{"n_experts": 128, "balance_bias": false, "optimizer": "laprop"}
Below are experts of layer 7 (counted from 0) of a mixture-of-experts language model. Rows are named router (the router's row for the expert), down (a neuron's output weights, with its number) and show model dimensions 0-255. Each number is 500 + 40 x the weight over its row's rms, rounded and kept within 0 to 999. Numbers have three digits each.
After each expert's rows: a language model's description of what the expert responds to. This comes from a sample of Wikipedia text that the model never trained on.

# expert 28
router:543519570507499461449483516563580515587452545524509578443490495528501478426480566499520444551492480484544491496540522530541474508483541496544501577511505509423442523496484493525475473472558515471535483505542494499505478547495511420463447584472520531501442538498430531530520482469543430499494462529469533534494412487459503568459481496558559423512499477465550472416495453485483496484513585466474533589501424483523590521508524506530578498547527462534533462458541508506414545496506512451499464485521535439480556581466539495544479487514490442612460427419472548536460562517525517475459541473465533480508530486503455545467439508505538438453504529533383528494498474454513516459441515568457499540475538506435535479492517521535479508553502508524475479543487451474552492487568450
down0:463564510487427475515514443424444458473476476499516528540460532529485575526491536524541530392527498518419529480503503497484471530511516488463515520510521481501468484491494610504564470473380483532478478506526469536491465453494470488510522421532514521533583459483485472579486411577505436508544460440547474506495540522481554504513395446476462555511498499476565477492418506532524488591508459549534494493459458496480525501483488514555426463553552511542459446486486553553528503560484452501520446511530596471545483512496579550512477471492433518533469502500599509548530528450543513535470439488521546428488545486495509505530506537564496457560477526445465514444546523461550538517412456512453547512470519495530527506562467509504493447557490508501450564491586490478438505488496440
Description: Line breaks, table pipes, and closing parentheses that end entries, such as years in taxon authorities, "LC" status lines, and country names.

# expert 43
router:487476542528557504469526547515507565468498571531476499494513516501467502513507523568412533485552552424518526482541569441502476517473536482458504500475496474524501418503445507505491408525536451492509540481406489485522521497443496503533539466505413544497487532499516476504481438483498533488482455550568544546530461491496433472424466505498446477442489516556480490432525528469570548507537494515559517527536452478423543445467517542533531443532470501534562431548470453514480421478522537545468517443455522527492470449426499504508426492531451439500561478568525478471451492504542564551504491487519563570520488541508435420432442451545535517476548534517522527525468576448585467385472534454507531570508527510501479541484444575423478519456482536511472542464510566506435523492485525
down0:458488537559495494494509539516509455480498530450512493548472505606502551489488489496499491467494443543588476508481535556498548508484499537536539506513472421508510469481504530581455466519487515481522506457498435463482464464542476494525455540415492556409530475486515433496556473496559449467553545517538470456492524486542566509447433488459531518482484576477441525528526504534545538461522510454483495509458491451468529419468522498446503491531514450571498539526466468583544510483540507591509467484502522524500462461442565534508482481535487498462540528451442607519488418505469615461547461470535557465410482449490501465513539535489522528580360513546542508566492477561498506478452436468450529540461509515471457487457508500472507463477484421550422522488502594517464476563521490
Description: Past-tense verbs and -ing forms in narrative, such as announced, won, moved, caused, and small numbers in dates, rounds and results.

# expert 60
router:438543486511474542452476471440461509580436558547452572512487551495469542459463578510496514517557601427484552443527493481520550449433529564459543464506551522396489517541498444547556515540442545515432475499501508504485535490525476481508508436509495457481441537464464481510562502450468542553477486488569454492447485576483450485457470510537504524561569562496471537519484486518581506500506516427508479543548505433485476543445495512545437541545490502501464520450513497466451503478515472457461472534490569458484550520503527474475456484484434513462459548515470546547521560529557470517484514512478420482446460473481543458512472511557507489526461464500463548538479448504405505577476505489570516495452456507519442515479512476557374559526517475535578479494448542437467525523445476
down0:388477533520563505471487437558466510492474523503477560443502427508424554490476467554521486481583548552509580490521492503582519484515536458434568429447473545510504518486429519540555529545523497524493523486562526444552459540444486470468519507542515479490466539505529427517508516468458466528435516476519435477451468522449462528492457467496523525427462450404471571534548493512458561477537527437489467564557414470520503469548513538504566489500491479499521515501441454540423506554516529423527531475514537475553553542498492560476452457460473502581461525485494494487553467476529529561469458534437469503486523495504498518490498487481491498469489492482424556436539476445543500476505570562478553516462460549567596558527551466545480503531516527532544519568427491526436524519471486
Description: Final pieces of personal names, especially surnames after a first name, such as -ington, -ović, -ley, Miller, Johnson, Jr.

# expert 34
router:522500561521466566457499496523457472506558447494490553468577472492470527532459516482498515477483505493482501488543434530473543499546481464483454490510480506521562510529537429513542461498499408531488532593461433487504521541495503578517573480480506508477549442525534475499450483512511509465433566467519519520519534513512534462439541485530452483515471503513532512481558498521461557590497607469438529525473443489566541513504522464434576461440499460443451500565609449533566451469494495575547508474483516575467455526533476544465490514481506577507556552479537428485497523497448509403478431498515550584507534460504496459442512469495486477546452484546517446555447500425540475444513478448528465524466500487447443541487510489573492442456520558545417475491472565536497462505456574
down0:575467459565541453453482518549474543586531461550476492533501492462531514495505500431471544483516457524442476515483475504555484419538440493555513567483463528472487501498533584469578495508532466480555478554470511502479570454425501527516525515608496461511503514535533481502448553494465476484479518553470423527560513440429516539444550494484440522488523420495536508492478536429503552444539517562501506521410514488532467410513521498527482571569512556551486492495520503540477530531460466449514508524455503464480510527522437466577491474507495510455546517551477453394429440507576539520419517461517499499526473495501486490538528423446432538434459445518484446469482476552453530502545479565427505501488508472426523460526443481477482568466547506540534505484507551550569493451538477
Description: Numerals and number words giving quantities, such as 150 members, 17 goals, three, fourth, often before years, million, or %.

# expert 47
router:440508502509484532499477444448432575469472562493501573438506561461601542457476540457464558497559576540461457512501502442492476485519493507516543468477544493541506512536545463584500540541456482561425487509570515518551466516530467450487573492442505514529521520419523540523436548484466454583571423510468449503515560454482499504457399513557461447548514483512516505528507510505528554483446528481518431551490512453566452493431521464538464461548521506475559558476507449488439505482503532476438453518493533474500480475442478475552514524455514411443492495588478566501486451553509455552513568475518473485454441472512529482517522521584477516497493443496506526481509494519464549491453491471510479492499421495537485464531524570525485424495454549503495506541500503535516511478412383
down1:507488492557510498471525542517499486497521471502503481507552600463515496472459466511597557476498428510482520495496476483491504523497490474481516421592465406488532564525509493461428537489520484519400569508497503457512529521501450490507493416496520479463464527472503479517447522460466506543519516540479479541405528492461587516518527599529490558424577492474517456569483472466484464492486536533479620534525421487544573462541446508512522575502436552488548533451465483478434496439477465473482519473506453601492463497482478550493446498575440502471543574483486469491561538493473469462474437484456482477547432516509461476522549559461495583435501539559514489510416469483463495517537518526491549515515572498554580499490506472493537449521533418509486530551519507558472504484525446
Description: Mid-word pieces of surnames and foreign words, often Germanic or Nordic, such as Gött-ing-en, H-ild-y, Bunke-fl-o, -berg.

# expert 22
router:578533542474468495493492572556456486465456506448555467511500574484494517486458490549515484465505456597465447545495534519501465557551562486499483449504510473480543499439482522514502516492475470511424488562495480477585498507499473524414568483588473458453431496568469500521449543485527543443392455536492522542452490517439553529490546496506531464460523561484497549525487461515454515587454502470529493549490465500495550507421464455544459511556477574519547482552458527540475475553411431444479466459500565454463483567457405520526499498540471502549405413492520469468532488475549504530507413554483530511534506514503470586492515523508469601506572485468431560504440496456502491472497504461498545489518529535468586522505501487477551481502530493505538533487479504502493439522551465
down0:469469510492490473515510522569475553486454575507470459537559518477461425488472496578452553578498493566451525463459452525563536489471525438537493565484524528499504423460485481526529359491458456476477516505451558503479532520638468459465503452572480427486520472483540444581449495502485521524462473477512527483529462514485519578445410543437520494484490546533458429509533564496523518533539495533502503527520576491433433558483488533547566521539500492552469427512516443505531449519438463574499449500478486502415481501470444475500462461564498539519461506414496541490458530442563509489509494498515511508540505528552447532529566480495573450553493494492528475527491538476487509534478513476514570457476447499548473559461493494479514516571531520504594488496525468456503502468560538
Description: Forms of be such as was, is, were, been, often after "first film" or "it," plus commas between names in lists.